Experts of a small language model.
Size: 11 layers, width 384, 32.4M parameters.
Experts: 16 experts in each of 11 layers, 160 ReLU neurons an expert, 2 picks a token, a softmax router.
Training: a variant of Adam for the experts, 281M tokens.
Below are experts of layer 6 (counted from 0) of a mixture-of-experts language model. Rows are named up (a neuron's input weights, with its number) and show model dimensions 336-383. Each number is 128 + 32 x the weight over its row's rms, rounded and kept within 0 to 255. Numbers have three digits each.
Before each expert's rows: a language model's description of what the expert responds to. This comes from a sample of Wikipedia text that the model never trained on.

# expert 8
Description: Digit groups within numbers in tables, infoboxes and dates, e.g. "3,8|34", "2|002", "000", plus unit or direction letters like kg, NW.
up0:117187146125078097166095009153108112133140166148094152140074098133145127109070085111088112103141147127115102122162092128126183087126080073152148
up1:126139196130166152053129166109144106123161109132149124174150060112064125102081137127154121120148125128144149068140176137151170131100098150159135
up2:112086123171124180149140141156117171123106183074138163122139118146169149081111132161152177114159158154095080093089145060128146145107121111122149
up3:141086147106135150096130137065162162139112141176182142157070132181141158148170117148091121161149116125162100151161158134103116154145107137102084
up4:169079129088073137118093146121163187121080094178152103108149082089151140174119145187123135150179141158124123137151186143068039122132172073152164
up5:176128086077149153094125122144129137144080147127185174162159147166124077105136075075121153098091131181117080114197123113117131120078130136076137

# expert 2
Description: Commas, "and", "or" and forms of "be" with adverbs like "also" or "usually" in running prose, e.g. "It is also", "were".
up0:122126141111139098091144170133104098100153144152121129130069115178169180156118118168160098109104180216138154186163121120046116120121123146111170
up1:137134125152108101141133110126161199184129159130141120138108104163175140128132129137178164120116117176097117124206106170105117140130006121122134
up2:186132118154106079177154121136140142146129097170134100064131131145160118124096116132100135130133078153112125069123177125084083170101109089129108
up3:105144185145120149163181146094144127068111086100128125165114171152187123085115147135108187210101110128187144162084067089134115095137145084121153
up4:125162122149142152043060110136121109117155122126138149169162157101167168121104056123113138092161110186133136143100151078099082154127188078194153
up5:132137106204122088140123118071151091148059147156153127157109174185133154114142125102083155143114113099108141101131117173090124132173083099120118

# expert 14
Description: Common English first names (John, William, David) and final pieces of foreign personal names, e.g. Japanese "Kob|ay|ashi", "Yamam|oto", "Marc|ello".
up0:106133160150082101137102165105089167154198140136139107143073100077168060123127112168180124087070152142115121137151142106159134078138107091198105
up1:129106139136189149099130070154128105117137116160135108143105141143128073148134152157125121148184133074137105071099132152082125136119153128168132
up2:132105105149197041128112161102133105179142122176159124090089096147081060114103125116194082152082093101129123130158136094071147097123093109130107
up3:121122119105081087117160150158133080083131121113136193127096184152107159121138157077208138122134077142117095140174117085099154072130045124100109
up4:130134131109096155119108159084140075122141061134177130134153126108175121079131106136157129101135147110093069090137158105144120180135122098147083
up5:097144136143098180045098132112094171065129147158154142131138175114111098124142194170093111059163193095090096094129176146142115129103093106211106

# expert 6
Description: Newlines ending table rows and list items, plus short word-opening fragments like "c", "rev", "acc", "Pr" beginning longer words.
up0:096063139133090175092160140060136101123042125105140129089117116155101117170131178130177157123141155085154114112090207123180175130108102132101097
up1:102078100156093096144117154094139126130087112098136111127147099154084171140062196121146147167184130156109204164209139085115155101076159137115149
up2:116094181138089128099174150163110075159069114117136198140126109118164116145084091105117162120122176174146121102131121092131103120086193162116164
up3:166145139118083080148132136143110139189103099135173152100094101148155171144136164178144083020106101150148133158170127148131106167132125080132118
up4:086099121138158190101099178098120137154148147179196146181063166165116117118119130079111156117078157131178175155163113135152091161149162081135117
up5:091171144118113137100113150055105141089120156108142138114100086144144161078120166156130167105096133141142159137088126169104141153100155111134116

# expert 3
Description: Final pieces or whole common nouns closing a noun phrase after the/of the, like industry, districts, participants, manufacturers, points, it.
up0:109158069175093146111062133171216140148132103106125118091108118151132164122156078106089125138189088154126061120108113110141140223067141119130140
up1:099144142127122169091141183124122119158145100062160138135141123153106087079116190114126190131143118051125167118166080126097208125127130127153049
up2:105129114136124139082103154119125076154149132125090096081089124110111117054074200100134096103109175112099082132149133157087109078179146143139000
up3:139087097100155148115140094123142130120086130116085141138155117114154124156125133168098144121139107100194096100175162168069125142051186182174095
up4:130132143172172160077121085095138121059141132097178131159108184154135168173125134117140135142150187098101146133115143174153175128050109115106102
up5:109123111137157132100119151104104093076093100112161106141141114093085092153106121116142111113159219103107136070163122102110180118114126104155176

# expert 4
Description: Prepositions and articles in running prose such as "of the", "in", "to", "by", "from", often after verbs or nouns like "areas of".
up0:045076170140138206153153169126104117102107098092154153115117109079132174145159129119185107139111120127093124131205108122054200123100094124144099
up1:128110167107141132156081088129104138155133124118099145104112110104111090163098162186153133148105137108130096161129201179133139154065199149124096
up2:126108125141191139094142196130082122116094127142151127119149165120101125090150104114160120151130167108156130121163152101161168157097051126162131
up3:129113157127180141157112119113136096117107102191121119181107086118107094136117146110136156164122096166099100147174139242150102068170118112146166
up4:124151091133114110107051113104103174111090097112151184141138129124139121159154113183113110144163130155132089123107154156063117156158112025080083
up5:147119117169119113097135139113086108124126164114134189107117221146123141131134156100173098167141065177088166113177099125111181112115119151140120

# expert 12
Description: Inner word fragments right after an initial letter, especially in names and rarer words, e.g. "F|oss|ils", "d|om|estic", "B|oll|inger".
up0:121122122118131210151171152190043048133121159140180134099132108090198077141112118184137098134104159083155161142192091180118111113145123123191090
up1:118166089112134108139125058123099124156094143133187126116144128096105033123120106128148183097143104133152110116142053109153127216131089096099122
up2:149116145130096086068057146175128137145107082148129094190129093101130096103115148097136119105124130103123152092106133135083126101113160087128073
up3:108098103131100069108107163099131113090122087116147155156129202112134104156114097103148054102138126192107146070124098137102157118122146136127101
up4:086123082157111137049149148108101089108146143123128073131104093131121102076104215166161098101088137088166143102113113096122160134150164121135122
up5:178136040144117164101091146063093162153114116159183136107113092115113117074122153140155078119118161102094184100101122110155163132060137130085138

# expert 13
Description: Number tokens in dates, scores, vote counts and stat tables, especially after pipes or commas, like 1st, 5 September, 49.24%.
up0:096161087164128131082141124094129178139142139102126150077135125130130092100171132161149142122130073142136147152136123155019096095198133156151135
up1:147151158161124171103132119117135117173126093099118113157064146083111155061106114108177126119082119159115097149122111125152110108117114076163066
up2:111168186162143170145094139133077100137059085105110102158041094143108088083096133124102136174116129147133132139130091136112103106185171127129113
up3:196124082141105118070117156084101145166088078135156158086182112151181154109109095161197081064136084205123137106128149121158135174152141140123080
up4:183205100152143178085143108091090107076009147138167132133104116136095122068132114116112148101154119160130112115143072079130108133158076042112060
up5:120088114146136143178189147098115122172091065097123185157167166168127119100186045146122119076121155108094103068121116119142146163109168175094144

# expert 9
Description: First letter of a lowercase word after a space, such as w-orthy, w-ebsites, m-ullions, plus commas, dashes and spaces between numbers.
up0:151130147111042115115119095151089088076114142203093101100093158145122092112134147128093121151098061164032154171151103158140131135119086120104160
up1:133096106130175139107113075076142089108105138185067111088102160160074092108158133112104180110123178102111109127160089115211170122141103186120094
up2:136148118126145135152070149102120102102063082166115152101164146173129091112072122089130120141139137151068112102134145186166090166119053109094174
up3:100152147109045108194076092096063138113147132119120140129145123117141080088089088099108121119188168178126161110175080110154110161153153142135147
up4:119136159137124126116074093071134115152113066135104150120126149171126147115168129153103182105156161110127115117058078201128174135172218128131126
up5:147138117121106088114087157067100148190169119191191173134094063179142107095117117139144175149070129148149137113137141192110167122135146141107094

# expert 5
Description: Table cell separators in pipe tables, plus verb stems after to or a subject, such as watch, attend, pay, support, record.
up0:040109190126141105163150166112134135098128147106126149123149092142113166121074085150103092095088085143111126131156108068109094107155153071120128
up1:087143144169086146102111158094132097117101117112164206126136121183163131138122105112157103188126179077173217121128052081015087130093103161116141
up2:129080156113102151143170100092124145181111156090174172082126118122152127138110160140133094099126079201082083148127131161078154057176124100145161
up3:136117073133143123090127168078131127087092174152144187103130150161157128161081106091108167088082218122130156159131093160156171186105146150180088
up4:136099096141115129096108138117170097143143121173140223120092157148093126067148099123089153067160157113143135126137084145090114114116069110118153
up5:104063125197109110113162097105116144149144146176115171139132119093119144128080116136122161135076167065112113124171158190135175164177136112172123

# expert 11
Description: Middle and ending pieces of longer lowercase words, such as exp-ect-ations, cor-rupt, dep-ict-ing, suffixes like -ical, -ment, -ing.
up0:102120133125168125140135088095072140127121173154123138137123143087130090152126156168177146205087178118182146160145112133106138099153119114231133
up1:115107110122140180152108142137141145119131136132141079093105137158136100173113128167162116103078110078037115148174069117155143133087144086080131
up2:089182094102084158107051131108168040142103126155147105148145077128164026133107135128153161113112073140142042132128128181152119112093118110105062
up3:167126160135174110140102131108062135156152140172099109134143186130127134154131156202155117065096113136071135133137177202092154139159143114166136
up4:120119100138138109126123085110120057071133108160148120140137160139121171111084166099126163135170185089090139102120099155124092152125099104156158
up5:141066119137104075159127148060100169198112127191112141114168085119061121155061170156113099100140117106074149182114135132075118100147096108158174

# expert 10
Description: Periods closing sentences or list entries, table pipe separators, and heading markers like "==", "===", closing parentheses and quotes.
up0:157156147132120095132060136158143123151140120142188162122094118089075108066113089084107187083074152114160150179079079146057149110122141057091129
up1:093125167120135127133119107155156081140153097203173073091112111135130112111080067169136093139138100121116086120115146183130132121141110138101052
up2:103163166144121101180139101175128126110105162105122165188094155171180122114038097073123149113107134174060132167095111115091152124165074127164111
up3:147090118114119113147131123152102139142121145125162159135139090097116170134138111206087151090200122158123145140087129163063115129130120047151117
up4:102120069178085128117151099120155128068137129124116156114124161152129195122138122167159173089092169115113131178174135079113153119148099105103141
up5:210112103085117111100073173115152053148102126165165143124119090162152129107143145132129165114137061103115123115131139087153158198106110099108106

# expert 1
Description: First piece of capitalized names and words, often a single capital letter after a comma, line break or particle, as Re-ub-en, De-G-row, T-ournier.
up0:169108132130107161121140108096126153086067095192138179115102123139150159078149122152152165123113116122138088166140122075095137161064114124127099
up1:074153122139171130112108069099090131117158172207136132098110131157117129155120137093244125158160129142177154102090135144073116116093110125161159
up2:184148114163138159077117139080150117150096142144111135113090125137173108120168119144113117099155194111162073103143098097082144129185101108126143
up3:137136102144147107103137060113074126161105098179109102074136150135108100131152194153099198134084157105181141078110106177134093096147107094172102
up4:113155177145151177109117159109111143095142129125145160164119174147168164086133135094223139176113143129106091164177139150142076200099145108138127
up5:085125127135152148104123152148095171165096000236141091130108053136120103132087071137099143099125106177139116110133156132100175116101101117129080

# expert 0
Description: Line-initial dashes, colons, pipes and parentheses in infoboxes, coordinates and lists, e.g. "- High school:", "°N", "(aged".
up0:126135079136172122101125112145165148093194102113121149063129069120112089148101108161148111108165152132100091118125186121121207138138133130060153
up1:120147170141123217176087145154110136143091139113167156089140066180125099087148144144154132144135164123125107142152123135165158110140104102133132
up2:114076196166123119142184109105120144124150095098094103097167164140108061089084085142166080148100099106122140168123081158114174171136118121133056
up3:044166099164051116181132086069097139095107091174129134087065111165130119178099136146115141153128191118047091152107183157131163152122095136092143
up4:136144118091112196098110163127121181158141112146140137069125098128106152110092076147123163120101158138093204131114065099147135122114090101157085
up5:142114154157125177096095124131144125195098070169134153090111102130090142144123083165116141132149130080150097098113171199142159178118165188144130

# expert 15
Description: Short second pieces of words, mostly consonant clusters like st, th, ch, nd, as in E-st-ablished, A-st-ronautic, Co-ch-abamba.
up0:120151103109150143100081107160053148120147125117127144099126099137057150063105137143173118099129125124145138104154135152099215122096189127138110
up1:093067126110176124100207151141117137174091071153162141113106107155132076152171076103138131115124109129114133119157078112120130164130163099111119
up2:133138154147124157136061130068120176085113124061097131233168127137097076091164102127128159136149167172130171170142149121126118165134144095156133
up3:154125182154117131102125138142121091116060074203166131083154100150113126154136143097081139144100140116163192140141095135160134164146129140136167
up4:127171088127156117111085060140163095095129126139150125093102082124126139160179175187098151154142142120126158113134115078140087217155136120139124
up5:154162166155153113142126074105104118145096064114102148095129073103080119108138094124151160094140130136176147100095153122138107128165143151090061

# expert 7
Description: Later pieces of capitalized names and uppercase codes in sports tables and lists, such as Y-ale, W-TA, BRA, Native, National.
up0:075095067171100187078097156128156123104106163171114099138128109195092115103086154138198135121118095150150137125099166122104126129110086113122117
up1:152169154119161111134164138130115192105161129107234109160174116107093111106108113110150136081096143125144165203137099163083094155162155098123133
up2:158086161119115125144114093124178084106124122057097120106118095134092098114134129112104111146101095113171138183203187115130112108132113106160179
up3:126124097117145137164133128155131114068130137122115054118103095118143117141113123128103163154114067125164169096142081171131118137159116094112163
up4:144184110143157107097117086154115117100058136097124114192150157123087131039089143168106131130107164160137080087173136066191105190099173120134085
up5:142085152117139095158122159189111137190074139181186129124115084119138099132139136160183190145085140097154108145122175162089113089144055119161139